{
  "d_model": 160,
  "n_experts": 48,
  "experts_per_token": 3,
  "d_expert": 32,
  "d_shared_expert": 128,
  "moe_layers": [0, 1, 2, 3, 4, 5, 6, 7, 8],
  "normalize_top_k": true,
  "routed_scale": 1.73,
  "balance_bias": false,
  "norm_eps": 1e-06,
  "lr": 0.0179,
  "seq_len": 256,
  "train_tokens": 538700000,
  "steps": 4110,
  "dataset": "wikipedia_en"
}
Below are experts of layer 3 (counted from 0) of a mixture-of-experts language model. Rows are named router (the router's row for the expert), down (a neuron's output weights, with its number) and show model dimensions 0-159. Each number is 200 + 30 x the weight over its row's rms, rounded and kept within 0 to 999.
After each expert's rows: a language model's description of what the expert responds to. This comes from a sample of Wikipedia text that the model never trained on.

# expert 15
router,203,233,153,157,199,172,194,238,233,247,183,204,243,207,163,177,244,233,192,189,164,192,141,201,233,213,191,253,222,234,193,191,181,175,200,210,184,196,214,245,199,150,248,196,207,217,206,187,203,198,207,176,211,207,143,269,161,196,201,238,174,205,178,235,122,241,218,177,266,231,189,238,206,221,142,220,234,222,165,183,220,201,199,239,246,165,232,231,206,247,160,181,224,213,159,196,203,185,201,239,224,153,209,256,262,149,205,203,177,219,195,170,258,192,210,214,203,194,201,176,240,239,182,166,215,203,202,193,219,177,151,202,154,155,155,193,221,217,210,235,244,201,203,192,180,162,216,190,179,216,169,182,175,237,147,251,201,132,216,197
down0,188,181,169,251,208,167,230,204,230,235,209,138,186,191,148,160,149,154,172,165,189,271,181,183,177,224,198,194,185,231,240,214,235,214,210,183,200,248,211,167,204,138,231,162,163,142,208,238,217,227,193,235,237,174,196,214,194,196,199,176,156,163,230,249,210,218,197,189,190,235,145,162,194,193,186,251,172,180,157,210,233,225,212,209,213,247,225,154,172,175,161,228,215,204,230,199,256,223,254,266,157,170,174,190,186,201,201,253,176,186,180,177,213,240,218,231,175,136,181,180,223,197,189,159,234,249,239,222,134,211,205,198,194,184,235,190,237,184,210,171,189,180,226,227,196,247,178,235,228,185,164,203,180,242,183,173,218,228,192,212
down1,192,199,181,159,238,196,227,192,214,221,226,163,152,200,191,224,190,221,194,191,215,186,200,197,173,150,171,208,172,234,249,151,207,151,242,235,184,160,220,195,207,160,189,217,223,295,129,221,225,232,154,207,189,195,242,241,179,229,193,200,195,242,207,264,239,197,232,251,243,211,203,185,208,233,273,178,195,208,180,203,180,195,183,177,208,168,151,212,200,217,182,206,217,159,172,192,215,211,174,231,102,221,163,159,228,176,205,219,208,196,184,207,212,141,185,157,181,203,168,216,199,222,206,217,192,165,194,186,180,170,152,174,188,175,179,206,179,229,243,218,190,269,163,168,208,199,177,208,253,193,242,202,243,192,228,272,174,201,169,235
What it handles: Of in taxonomy. The preposition of in "species of", "a moth of the family", "coats of arms", plus in, by, and &.

# expert 7
router,186,195,160,240,174,184,160,223,201,175,213,199,230,193,251,187,190,204,190,172,186,181,160,182,177,146,156,185,244,245,156,241,200,164,177,165,205,179,156,204,242,178,170,169,258,173,238,207,193,153,212,164,164,230,214,197,240,196,178,264,208,167,244,198,205,164,158,208,203,173,158,210,244,182,193,187,178,248,183,202,169,192,174,239,201,219,202,196,210,230,225,227,233,172,231,194,182,202,234,203,159,221,243,166,230,211,222,271,181,189,176,218,276,208,177,190,168,242,233,219,118,147,189,220,216,196,227,173,244,212,173,213,224,190,234,181,189,180,211,241,192,241,190,235,188,206,181,217,195,178,198,264,165,232,174,184,259,158,153,156
down3,253,208,200,142,167,155,273,213,199,188,197,230,188,176,232,224,267,165,202,163,197,168,170,179,220,153,228,249,228,194,228,191,243,195,163,213,221,142,155,155,230,163,242,214,178,154,160,179,185,171,144,227,205,217,230,254,198,212,162,187,217,209,198,196,216,178,229,215,239,202,163,239,226,192,242,189,251,205,188,244,166,186,201,213,169,181,146,206,214,235,249,187,206,178,159,192,161,236,190,189,187,198,184,180,174,192,225,150,199,243,211,243,236,197,237,149,220,218,227,205,197,209,224,184,169,206,280,203,213,214,179,202,148,187,246,185,180,201,208,134,166,227,167,190,161,180,226,184,152,204,236,206,197,171,216,212,223,255,193,212
down4,208,193,285,58,212,185,209,215,221,212,183,207,189,191,206,220,177,219,208,189,190,207,195,212,182,191,194,187,191,191,170,178,203,159,195,185,394,166,222,241,177,188,176,191,194,214,200,211,224,232,207,200,215,194,210,245,220,323,215,163,238,203,217,191,166,184,206,182,223,199,172,195,184,177,170,178,206,163,191,201,221,170,190,208,223,198,199,199,195,217,179,169,147,178,230,219,209,201,198,190,206,217,204,194,212,221,206,212,212,205,222,184,197,244,211,208,214,216,225,200,207,220,186,197,194,183,162,193,207,192,204,209,133,244,211,220,194,206,184,191,216,201,210,179,200,232,186,178,208,207,219,204,171,117,215,221,225,189,191,196
What it handles: Spaces before numbers. Space token just before a number after approximators such as about, nearly, up to, plus digits inside years and figures, be, been.

# expert 20
router,213,202,188,263,178,143,219,190,226,182,224,202,220,177,205,190,168,186,156,201,163,230,184,209,196,223,233,202,175,151,173,211,179,213,207,198,196,193,159,206,234,185,199,212,192,190,221,200,238,188,222,188,185,243,214,175,173,221,167,155,276,177,274,117,216,174,222,216,253,159,210,231,154,243,177,197,243,206,221,152,161,146,223,237,161,187,224,174,188,200,242,190,230,189,194,171,206,193,192,164,251,201,182,187,146,226,186,166,183,272,221,176,211,263,192,218,195,197,221,148,228,192,161,190,182,178,184,250,164,220,185,188,171,160,224,200,217,193,170,205,200,268,191,189,190,187,170,193,182,212,181,192,219,211,273,147,253,153,252,205
down0,133,187,148,206,159,162,183,210,171,178,159,185,208,167,139,190,191,202,125,225,198,238,198,174,216,240,203,189,194,223,202,223,235,260,186,215,142,202,221,220,227,216,194,195,204,144,232,184,177,180,280,172,209,175,174,165,217,152,205,223,226,239,171,223,157,233,224,195,224,238,172,194,203,168,184,162,184,188,211,195,192,184,239,229,196,185,178,263,243,177,215,211,215,182,148,199,220,198,218,270,252,190,209,189,179,211,253,207,187,216,155,184,149,187,268,250,195,202,211,199,257,221,219,214,206,190,256,198,193,210,206,216,223,191,158,245,183,180,269,244,186,214,205,230,172,251,243,187,202,195,186,141,229,214,242,200,211,188,188,207
down1,258,180,231,155,182,212,185,219,236,223,219,219,203,202,228,260,219,207,238,196,207,226,217,225,243,196,271,194,160,112,218,189,199,218,160,168,204,140,160,178,239,179,152,191,205,203,235,208,212,245,218,204,211,244,194,206,154,158,185,139,140,202,227,223,215,252,220,212,207,193,183,228,179,217,245,202,141,240,185,194,223,129,144,193,219,222,214,163,177,265,181,240,210,203,169,168,251,236,218,250,256,202,170,184,200,190,249,200,209,173,221,232,240,211,130,202,170,192,187,175,181,198,177,228,203,187,191,155,209,212,199,202,191,177,209,162,201,213,222,197,173,205,233,222,222,196,212,151,188,156,155,186,170,197,206,242,200,192,209,227
What it handles: Mid-word pieces. Inner and final word pieces of common Latinate words, such as transpl'ant', res'er'voir, autom'ated', per'form'ances.

# expert 38
router,194,231,187,196,189,181,216,194,191,254,249,193,199,201,260,198,215,261,226,228,207,212,224,181,193,206,228,211,223,237,151,277,212,192,213,183,190,210,129,194,208,187,224,203,246,160,141,213,154,189,238,221,170,180,192,183,167,213,172,168,228,202,184,147,202,237,241,186,173,257,203,236,192,188,238,149,250,251,228,154,169,192,178,178,178,183,199,167,184,199,172,160,199,225,182,205,209,191,196,170,150,216,180,248,192,225,130,235,213,196,183,219,171,159,138,206,201,223,178,193,246,192,185,199,206,179,170,175,243,174,232,199,261,216,154,207,140,180,201,206,190,246,186,279,221,221,245,200,170,196,244,204,211,207,196,211,182,222,130,192
down1,163,237,198,192,214,235,251,147,215,186,252,185,176,212,194,205,222,233,229,229,200,177,134,200,161,240,170,247,231,247,206,199,178,205,168,162,91,220,177,237,213,187,173,206,212,240,192,149,234,153,218,199,224,206,144,199,210,306,226,202,218,160,202,233,170,170,173,188,220,236,284,245,177,198,236,195,208,180,206,188,205,206,178,214,211,209,182,164,179,241,224,231,232,238,211,215,179,197,148,211,194,229,225,200,196,218,212,185,208,223,245,191,218,153,189,215,196,242,201,223,190,273,222,157,230,165,156,216,199,198,162,207,232,210,177,190,201,218,226,231,153,220,200,202,193,205,204,184,214,201,152,235,238,185,189,223,233,238,187,193
down2,182,253,224,216,200,242,166,198,167,187,210,190,171,184,160,212,195,206,172,205,199,229,261,240,195,220,253,223,229,170,248,226,206,184,186,171,178,187,194,153,140,201,175,257,240,205,163,180,214,193,193,180,186,182,247,148,263,201,203,196,219,206,240,239,198,195,244,197,225,202,161,192,249,197,164,246,200,186,208,190,230,240,186,201,125,197,238,201,205,212,192,192,212,165,163,171,195,186,148,188,228,194,205,222,179,223,210,214,201,222,210,222,169,217,214,250,163,253,187,217,217,162,175,172,237,221,166,243,241,212,159,143,192,207,200,222,173,238,212,175,174,211,150,185,158,147,239,205,167,193,211,166,208,290,217,150,201,154,141,246
What it handles: Latin prefixes, word starts. Word-initial prefix pieces such as re, pro, dis, con, de, and the piece right after them, as in deci-ding, re-united.

# expert 3
router,241,193,222,189,140,189,226,222,220,185,254,164,150,152,225,149,150,247,181,162,221,239,176,208,227,212,203,172,179,182,186,222,255,173,206,206,198,206,168,168,267,216,222,174,217,210,258,150,189,174,182,190,235,210,166,188,189,230,189,225,206,183,233,233,182,199,237,146,184,167,167,199,172,217,123,234,175,183,202,208,171,278,154,197,218,238,195,232,219,199,200,251,175,194,216,198,173,167,151,173,203,180,225,180,288,161,208,218,251,229,196,177,185,161,169,176,209,171,195,183,217,235,222,160,235,221,209,212,157,187,173,176,219,164,149,166,212,201,224,226,154,166,197,204,228,189,200,207,193,198,175,173,225,192,162,245,195,224,249,220
down1,178,200,160,177,200,217,263,180,198,234,152,170,217,223,190,158,203,179,188,205,227,172,249,227,250,247,227,180,175,196,173,173,152,200,218,142,218,150,201,213,222,231,207,183,153,183,202,237,193,171,163,202,158,207,188,137,232,234,187,250,209,191,170,144,166,199,170,202,217,222,130,221,183,196,209,201,215,137,182,181,236,217,211,174,231,211,161,154,221,210,161,214,188,166,234,251,200,259,214,195,167,195,193,246,211,179,180,219,200,199,271,205,211,231,227,203,210,227,235,216,224,216,172,214,176,197,231,122,194,252,208,157,122,246,187,220,206,217,204,175,183,212,173,196,181,239,188,132,220,253,220,207,181,219,211,224,188,173,223,164
down2,225,158,199,171,197,241,214,211,197,130,132,237,162,261,206,223,242,206,208,142,168,177,242,225,232,208,208,209,182,197,257,189,183,238,218,188,194,247,178,205,267,256,196,195,170,187,183,184,223,169,274,164,172,222,257,183,166,145,213,170,196,245,201,229,179,241,172,235,246,165,178,186,207,190,214,174,217,174,155,208,192,163,222,170,198,147,233,175,196,189,242,175,242,187,226,209,223,210,151,211,216,236,171,212,190,200,229,223,197,186,216,208,213,184,230,201,193,238,177,228,190,237,210,210,201,242,169,152,197,166,223,182,151,164,200,223,238,278,195,162,238,223,182,205,174,208,186,194,195,196,259,224,163,213,202,169,218,207,144,175
What it handles: Table pipes, linking words. Pipe separators in tables and footballer career lists, slashes in appearance/goal stats, plus linking words like as, until, becoming, named, the.

# expert 13
router,184,242,212,222,217,229,189,239,174,206,202,208,192,213,207,221,178,234,240,257,211,230,217,144,182,138,178,228,181,181,157,183,190,204,192,165,227,212,184,183,187,184,219,213,176,215,266,159,252,174,212,245,166,257,206,149,189,205,204,181,189,187,180,142,225,208,190,228,209,164,187,202,182,222,205,205,165,179,177,207,212,152,221,172,161,180,227,218,161,235,186,176,190,189,165,211,256,284,173,183,204,229,173,218,156,224,169,137,235,183,180,186,219,167,243,187,221,166,186,233,176,177,239,133,179,168,169,259,147,228,227,201,186,182,177,182,236,265,148,219,211,241,247,202,178,191,169,208,217,218,218,259,197,212,191,254,223,203,245,188
down0,270,179,187,184,186,202,205,209,221,203,193,263,196,243,151,184,166,197,185,169,214,142,196,216,232,187,249,208,199,192,215,192,257,197,186,238,185,175,187,211,161,205,178,270,201,236,173,210,264,179,145,206,165,222,212,220,231,202,185,208,195,189,200,188,184,206,131,131,193,182,202,222,174,236,206,212,226,166,203,145,204,211,170,213,193,207,194,190,184,215,164,213,249,176,171,217,163,249,174,207,209,133,193,138,185,216,173,213,181,241,191,200,250,227,180,254,205,199,201,154,215,194,221,242,217,230,157,169,207,205,213,225,155,184,224,217,206,152,193,167,266,244,213,216,207,177,164,189,168,182,210,238,181,166,209,243,173,282,231,267
down1,160,188,205,262,248,142,191,172,183,209,213,150,246,187,211,194,183,225,234,213,213,222,203,103,255,220,245,215,188,191,165,178,196,235,237,149,217,206,193,233,173,244,200,170,206,200,214,205,232,196,192,243,203,187,240,228,167,261,215,193,188,217,164,184,222,174,240,188,196,203,220,157,211,184,258,173,186,233,226,214,142,207,154,158,194,179,228,172,209,215,211,231,192,170,204,234,187,157,255,206,184,210,219,166,203,221,143,219,157,205,196,187,219,230,239,198,195,171,161,233,251,244,164,191,230,167,182,173,173,189,215,142,234,154,212,169,213,190,145,180,187,203,190,161,156,201,160,258,229,184,211,224,219,170,192,268,171,205,183,178
What it handles: Common noun stems and suffixes. Content nouns and derivational suffixes in descriptive prose and table headers, such as depth, water, education, -ation, -ification, -way.

# expert 4
router,200,190,157,231,161,160,201,157,220,217,208,178,186,188,192,161,248,182,219,221,184,218,240,199,189,176,169,210,215,224,191,210,203,162,194,241,201,183,231,177,195,223,134,186,176,171,182,192,181,260,190,229,217,197,170,285,161,190,155,209,160,203,162,192,245,194,214,238,154,209,177,222,222,184,213,200,188,210,282,209,174,228,167,191,230,219,137,186,186,176,219,240,210,175,190,196,157,234,258,251,250,255,165,177,220,131,191,230,174,187,198,243,185,216,219,214,153,209,196,176,199,238,196,211,202,180,241,228,205,146,210,222,256,199,196,181,261,165,195,155,238,159,147,222,204,179,202,190,210,164,221,207,175,197,193,162,155,269,180,183
down1,228,194,189,193,153,207,207,166,228,148,224,167,157,201,187,195,225,226,195,241,180,159,194,188,227,230,209,186,159,165,220,212,206,180,239,214,229,277,175,157,214,189,250,173,211,238,158,223,193,215,134,218,227,227,204,223,236,177,214,217,273,207,175,180,144,239,212,211,168,211,212,116,181,218,175,169,230,174,219,243,212,210,239,198,178,241,202,195,193,233,202,187,213,258,234,185,217,161,204,193,134,232,146,190,199,214,188,201,201,198,246,227,177,163,169,206,209,181,182,160,207,145,154,183,162,176,271,164,196,261,205,262,199,236,205,151,238,191,222,159,198,213,197,244,213,215,201,198,188,183,239,209,172,190,180,222,231,243,175,213
down2,202,168,213,192,185,199,175,229,122,223,186,226,199,126,177,212,180,198,197,198,219,199,234,218,127,234,159,269,212,140,194,211,187,221,136,244,216,210,193,185,216,202,254,160,177,85,225,211,155,191,204,202,194,188,185,205,200,202,207,219,154,192,165,162,207,149,178,173,237,207,242,199,199,203,161,263,161,196,181,224,193,198,197,174,161,261,210,219,186,229,201,214,219,229,139,188,169,151,162,174,227,209,212,189,208,209,222,235,244,207,210,197,173,240,238,178,195,150,211,206,222,210,208,240,199,178,155,230,202,194,191,138,188,191,262,181,247,186,222,189,215,170,221,208,201,199,208,248,195,230,257,203,226,198,232,199,179,180,210,230
What it handles: Spaces before numbers. Space tokens and line breaks before numbers, mostly after month names in dates or after table pipes, such as October' '19.

# expert 26
router,196,118,226,150,128,164,201,244,211,219,208,160,193,203,170,183,203,171,237,114,200,235,195,216,193,204,235,232,236,206,256,168,238,254,241,244,213,226,175,168,192,194,244,216,178,202,222,225,248,196,163,207,251,199,162,240,155,233,230,204,194,148,185,217,188,186,238,244,189,222,184,225,188,246,244,174,156,219,167,138,180,204,171,182,254,189,235,269,222,169,145,199,181,207,173,213,166,205,201,187,170,183,198,215,203,161,245,223,192,167,212,181,227,223,187,170,175,218,170,210,183,248,173,189,223,169,209,200,185,184,158,184,177,221,201,217,237,181,169,190,167,172,186,191,177,209,232,227,188,230,190,179,149,175,206,167,207,216,162,245
down0,228,191,173,189,171,198,248,151,191,177,168,214,186,170,200,211,232,216,221,221,174,184,164,176,199,176,223,84,210,211,205,229,161,202,228,256,204,222,202,214,205,169,195,198,190,243,228,220,245,224,199,182,244,181,214,186,188,108,218,244,219,229,131,174,188,154,235,151,172,183,287,214,208,184,161,209,226,221,227,189,195,182,212,252,212,188,176,186,211,193,204,203,255,245,250,207,215,200,244,162,195,254,219,216,159,158,192,179,170,146,223,228,226,175,197,174,210,199,193,209,261,192,187,172,188,188,160,186,188,223,222,201,210,183,150,237,200,199,196,245,150,220,231,193,179,170,160,214,209,174,158,220,232,201,246,167,175,195,170,224
down1,226,116,186,196,214,215,205,184,222,210,198,176,165,174,240,202,201,196,188,227,190,222,205,175,182,144,224,176,200,187,210,261,174,167,242,200,195,168,231,208,239,226,175,185,208,217,199,210,174,228,215,243,199,192,216,200,213,3,222,211,201,206,204,219,181,226,203,206,183,200,211,234,188,234,187,140,182,174,171,200,245,197,185,219,178,198,212,250,207,172,196,244,168,176,229,220,220,218,229,228,197,175,196,162,220,229,220,142,236,190,163,170,209,238,216,200,190,209,211,232,224,217,167,208,122,226,181,251,195,169,215,177,207,238,212,232,166,159,182,184,226,133,204,176,197,193,214,228,192,231,211,196,212,219,205,202,215,217,202,235
What it handles: Prepositions and the. Prepositions and the article in running prose, especially in, on, from, during and the, often before dates or noun phrases.

# expert 11
router,225,144,213,128,157,226,216,210,252,198,176,160,213,133,218,199,208,180,203,198,213,216,202,211,179,201,182,177,214,178,187,242,215,178,192,241,188,171,207,183,188,228,218,210,235,162,198,183,196,237,202,208,159,163,158,194,264,221,221,227,201,241,260,233,146,219,230,150,167,208,179,226,203,210,207,217,198,150,194,202,208,229,191,177,181,211,185,175,224,222,227,257,193,166,235,181,175,178,207,181,193,172,223,190,281,309,261,176,190,186,223,231,227,198,196,216,131,220,198,192,212,214,201,235,259,193,118,190,179,180,202,193,177,206,201,200,239,186,190,177,165,163,201,204,158,172,203,161,246,226,194,164,262,162,200,193,200,149,194,206
down2,199,169,243,171,159,159,202,169,197,190,185,212,227,138,181,169,174,244,180,193,249,185,247,239,163,245,198,216,176,221,165,199,247,206,180,215,185,217,231,157,156,187,219,197,185,237,247,234,204,197,226,236,181,162,231,209,233,260,201,190,220,180,165,260,182,211,135,211,190,159,188,207,233,200,228,206,192,145,242,201,163,229,213,157,218,202,239,169,173,219,254,229,200,134,241,197,212,238,197,172,197,189,195,196,192,145,227,190,208,226,290,177,167,202,198,223,213,195,192,209,201,211,226,150,144,190,265,210,208,193,217,207,187,206,284,178,173,195,219,199,245,232,183,177,180,173,161,202,205,154,231,193,175,140,174,193,220,184,180,205
down3,187,218,220,205,222,223,221,228,180,158,195,177,227,160,214,211,192,185,179,222,222,249,188,206,198,215,131,165,188,171,219,233,205,188,177,198,179,219,210,216,202,208,285,206,164,192,187,204,177,180,208,147,222,136,197,193,211,341,206,192,214,165,181,208,185,188,182,214,192,240,160,224,197,227,194,136,183,168,184,209,232,211,131,190,192,231,201,208,153,184,191,199,184,168,143,162,195,190,207,284,201,231,213,141,173,254,206,173,218,185,248,165,180,205,208,153,172,158,231,225,225,223,179,168,173,199,214,214,205,163,184,273,162,194,204,196,189,221,181,151,218,206,222,215,224,186,242,193,195,204,186,157,181,258,195,203,237,217,202,180
What it handles: Commas and list connectors. Commas after places, dates and list items, plus connectors such as and, or, including, while, en dashes, semicolons.

# expert 14
router,194,218,235,210,168,209,238,233,176,169,236,177,200,192,205,161,190,230,160,187,216,225,186,197,168,195,225,199,197,191,184,238,186,228,187,245,228,222,191,186,140,169,191,166,141,144,219,211,219,175,184,247,207,217,251,231,184,201,213,202,176,158,220,204,242,200,204,217,253,178,163,196,174,179,194,268,236,201,183,189,177,236,237,176,207,210,215,181,141,198,244,226,180,149,180,250,214,145,168,163,207,212,153,149,179,209,178,198,211,196,207,230,222,238,169,185,197,241,248,220,240,227,181,207,132,177,156,265,159,214,232,191,164,127,183,224,227,175,193,232,203,203,164,145,141,242,176,148,194,201,219,195,230,225,203,235,222,248,231,209
down0,189,230,237,198,172,208,211,202,202,216,264,249,191,230,155,207,189,183,197,205,210,121,235,184,223,195,168,139,203,185,175,177,230,165,207,188,201,165,164,224,206,177,249,202,195,224,200,190,231,227,186,228,178,197,263,221,175,228,229,144,179,227,243,211,170,223,243,144,205,205,170,230,186,240,180,204,177,169,189,181,211,223,228,179,202,148,157,168,243,200,184,233,157,203,223,198,219,209,231,245,204,199,210,197,244,168,186,200,184,161,215,151,172,201,219,179,231,215,220,249,168,253,198,199,187,181,195,232,157,212,198,237,226,165,207,211,230,180,157,149,261,174,190,203,246,237,248,276,191,196,204,151,210,124,190,154,141,226,187,166
down1,221,200,215,159,213,228,179,139,192,206,214,198,217,187,143,226,214,199,171,207,219,201,241,237,178,166,198,224,205,189,185,178,254,181,185,265,211,204,160,224,171,172,208,181,143,221,176,180,148,243,201,213,206,245,243,205,157,146,183,202,225,202,194,243,203,184,214,195,191,180,147,207,208,223,246,267,228,210,158,172,202,205,164,201,188,201,195,242,211,140,142,209,172,173,210,203,250,232,203,248,146,181,221,219,196,237,185,201,225,238,239,184,175,208,244,221,210,177,201,191,222,176,216,178,140,184,213,185,184,208,194,268,146,176,257,179,216,220,208,197,251,159,212,219,232,194,237,201,208,134,222,166,131,190,235,179,186,177,278,188
What it handles: Verb endings, object pronouns. Verb endings and reporting verbs in prose, such as argues that, noting, asserted, plus object pronouns him, them and verbs like made, found.

# expert 9
router,193,187,195,186,154,168,232,157,184,183,245,206,229,175,262,170,179,274,178,175,175,188,234,244,233,244,185,145,222,167,164,193,271,218,209,193,218,213,218,203,234,210,256,248,238,216,182,164,213,169,225,171,205,191,225,199,242,202,234,248,225,184,168,190,178,193,219,151,231,193,186,217,221,180,232,132,180,197,213,239,235,234,185,215,217,253,191,155,200,194,184,239,163,189,177,195,188,239,200,204,187,135,234,208,226,184,236,204,198,257,195,147,141,195,215,219,232,171,206,216,217,197,252,201,166,211,230,176,182,160,192,219,186,176,216,178,201,225,153,228,183,183,199,197,180,186,269,153,154,251,197,184,187,219,153,203,193,196,234,136
down0,223,152,230,162,183,255,229,233,215,197,196,194,220,233,221,223,157,198,171,163,161,225,190,200,192,197,188,229,141,226,241,213,182,164,198,206,186,185,220,260,264,213,192,198,216,198,180,255,229,178,178,170,207,234,237,169,176,288,178,146,195,183,207,228,228,223,213,238,230,197,216,225,212,170,186,169,172,187,213,193,207,204,188,222,212,191,154,216,146,226,188,209,174,167,222,183,170,182,163,217,177,187,248,162,150,172,187,195,227,240,226,248,229,131,200,163,192,128,161,159,242,247,157,204,187,185,207,198,157,177,156,215,268,225,210,182,237,220,230,152,251,191,261,194,190,186,231,192,216,174,194,155,230,200,205,183,179,170,180,202
down1,205,218,233,209,207,267,156,194,214,183,180,227,167,160,210,150,165,166,185,237,187,217,207,153,236,181,216,175,199,175,252,245,256,184,180,221,223,147,232,176,162,120,210,161,186,233,248,211,178,207,165,168,229,189,199,201,194,202,269,209,195,196,192,209,194,219,205,173,199,200,183,221,218,233,228,216,220,245,212,148,151,192,208,127,263,157,239,224,183,153,218,229,166,157,184,238,165,172,217,194,212,173,238,233,186,195,203,114,190,184,202,172,205,204,211,145,195,227,203,208,204,186,180,187,189,257,237,213,199,179,154,210,123,213,189,181,203,194,165,188,199,227,157,196,207,248,192,210,204,196,241,233,199,193,242,251,187,211,154,185
What it handles: Copulas, title equals, pipes. Closing = after a person's name in article titles, table pipe separators, and copulas or articles after subjects: was, is, became, a.

# expert 31
router,194,160,183,176,233,210,254,215,208,191,246,193,228,153,227,198,223,202,175,163,237,245,182,249,204,186,198,172,158,207,158,173,222,214,164,163,174,183,204,263,208,223,175,243,266,170,223,184,222,194,201,224,231,220,222,189,171,212,177,168,225,237,245,200,186,189,170,159,169,176,216,182,224,234,204,208,240,250,216,225,175,240,143,180,218,196,221,218,217,110,181,201,169,211,218,156,223,244,237,169,208,177,259,236,134,186,210,201,204,192,168,211,171,179,226,181,197,227,208,228,179,175,164,181,185,217,262,168,244,166,216,190,239,170,227,235,209,157,163,181,240,219,165,238,231,212,194,237,182,219,140,162,222,237,149,164,201,197,207,237
down0,194,267,216,162,214,204,199,194,179,185,261,203,148,192,183,172,208,257,210,189,189,124,212,137,198,200,166,222,175,200,191,131,215,238,184,168,203,215,200,154,243,193,233,198,152,166,189,209,285,177,174,169,195,126,235,143,243,213,195,165,178,211,204,152,202,215,218,247,237,167,223,181,177,176,246,160,221,172,185,170,217,244,161,204,199,208,207,241,222,223,208,189,224,180,123,152,236,198,164,185,230,184,163,241,215,182,209,184,214,190,210,209,227,237,188,211,223,147,200,236,200,213,218,232,219,171,190,187,191,211,213,169,252,224,257,231,203,216,197,226,227,201,215,224,160,169,202,218,179,192,184,158,226,176,214,220,211,169,140,196
down1,187,205,180,139,206,259,142,170,200,159,181,223,220,215,257,188,197,237,191,188,208,200,211,219,159,218,219,152,235,197,161,160,164,141,174,188,251,182,240,194,183,208,206,193,231,222,161,237,227,217,216,124,193,190,265,220,155,188,187,183,200,175,180,178,249,231,253,238,258,210,111,239,213,219,173,187,225,190,167,209,185,195,176,187,196,154,207,202,206,162,180,215,185,189,185,181,165,174,205,208,204,178,220,156,221,192,174,242,244,188,154,198,169,204,169,212,197,250,260,208,179,227,172,221,165,224,201,237,199,204,219,228,148,217,215,176,157,193,218,178,194,232,136,248,171,183,180,239,238,249,208,218,192,215,187,207,250,167,229,214
What it handles: Mid-word syllables. Syllable pieces inside words and names, like qua in Earthquakes, qui in Inquiry, fri in befriended, Ru, pa, tra.

# expert 6
router,176,193,207,171,250,270,183,173,245,223,210,196,217,191,194,223,196,214,220,200,154,157,186,200,252,198,244,177,234,211,184,154,188,200,193,237,180,249,204,165,224,187,199,263,187,230,244,189,172,212,189,194,262,259,184,183,172,186,241,234,231,194,218,220,200,174,150,251,173,170,225,171,229,211,208,199,160,156,214,183,262,189,246,146,268,228,221,213,189,144,250,244,169,207,150,193,223,160,198,238,229,179,192,225,166,182,176,194,176,190,220,199,198,166,210,212,148,225,177,259,168,163,176,172,174,169,155,180,209,181,199,197,216,235,192,213,198,209,188,212,224,245,201,215,204,161,189,195,274,193,196,159,243,176,150,187,183,210,199,263
down1,198,144,187,195,175,178,218,184,238,241,194,222,191,209,213,231,192,150,195,200,153,286,187,214,208,195,200,194,221,194,172,166,171,222,179,238,221,185,161,192,220,220,212,190,220,164,195,166,223,184,182,262,182,279,137,202,168,178,171,211,230,216,246,170,184,202,177,208,227,212,166,212,272,221,206,160,149,170,197,242,190,187,226,209,140,219,161,213,163,181,156,202,164,181,196,201,179,157,179,194,224,207,280,204,223,239,220,246,209,204,252,172,175,232,194,161,223,220,191,213,166,214,190,238,217,210,190,97,206,224,270,186,180,202,236,216,190,222,209,157,239,227,180,186,231,205,232,206,203,174,212,218,207,200,219,181,183,264,153,208
down2,176,184,216,217,214,228,171,204,195,211,168,233,188,212,213,199,205,143,190,153,198,235,230,232,225,220,178,254,250,246,207,226,213,196,158,143,146,182,273,192,187,227,289,212,172,228,174,255,189,235,253,213,230,254,216,205,200,202,209,159,246,239,270,192,176,198,249,182,205,152,260,193,185,227,213,202,242,228,196,201,187,249,175,166,160,138,192,209,226,183,213,248,256,241,215,187,158,158,189,178,205,156,188,145,159,210,187,169,202,216,175,169,240,240,181,200,175,190,219,184,196,187,216,191,244,188,204,194,191,206,222,191,221,176,182,160,181,197,183,248,253,182,192,211,142,159,189,176,179,193,183,211,193,175,195,204,167,176,221,195
What it handles: Year digits, foreign syllables. Final digits of years and numbers, plus syllables inside non-English names such as Karnataka, Galatasaray, Kazuhiro, begonias.

# expert 45
router,198,145,200,208,182,175,245,210,203,183,164,216,190,161,220,196,179,188,197,203,144,206,216,214,204,229,196,246,164,237,207,241,166,213,245,244,184,218,171,240,227,218,155,192,196,211,198,229,202,212,221,180,181,162,199,210,191,165,155,213,210,211,183,198,217,239,182,173,160,228,223,261,205,188,229,224,155,171,181,212,216,239,188,196,162,171,167,227,211,200,180,152,170,224,204,216,223,133,169,180,201,220,236,151,219,150,169,245,269,173,145,214,176,159,196,191,213,238,138,220,200,167,217,210,238,185,259,153,267,179,261,196,224,244,139,202,182,169,199,233,250,245,207,225,192,241,228,230,190,166,250,225,157,214,195,197,177,187,154,183
down1,209,207,197,216,151,171,190,161,198,163,155,196,178,228,184,194,217,187,236,201,229,215,228,265,167,205,157,199,247,242,141,193,189,219,152,222,212,238,153,213,211,136,253,226,172,204,160,143,263,207,201,224,197,195,145,222,202,152,178,182,198,234,158,208,239,171,128,191,202,201,212,246,195,203,158,251,213,161,195,204,167,233,188,218,149,217,238,234,212,184,258,256,152,286,220,185,189,195,206,220,235,162,168,219,162,219,209,161,216,224,220,220,196,131,201,202,190,213,222,172,176,237,176,217,210,188,217,163,190,190,212,182,200,212,228,195,195,137,194,174,204,226,166,166,133,194,221,209,184,214,237,179,202,213,211,212,160,185,195,198
down2,202,160,234,183,232,209,228,228,220,204,141,213,218,187,212,191,228,176,226,159,209,182,195,188,257,167,199,221,153,196,158,221,219,222,203,231,270,169,232,154,121,187,184,211,208,159,234,142,152,271,163,183,145,197,186,255,207,167,233,195,199,100,156,214,139,191,162,222,176,171,204,231,174,225,191,241,193,217,195,225,196,226,200,214,196,159,150,210,217,200,239,205,218,269,265,232,160,175,220,228,230,206,172,187,164,222,233,192,215,174,199,205,191,280,178,215,207,222,214,175,180,228,183,216,183,186,202,207,225,175,210,186,192,187,228,203,173,202,179,194,162,198,184,217,208,199,195,194,212,232,210,228,141,170,236,189,235,180,235,222
What it handles: Word-initial fragments. Word-initial pieces after a space, such as prefixes dis, pre, re, un, and opening letters of words and names: s-c-ulpted, St-ra-vinsky.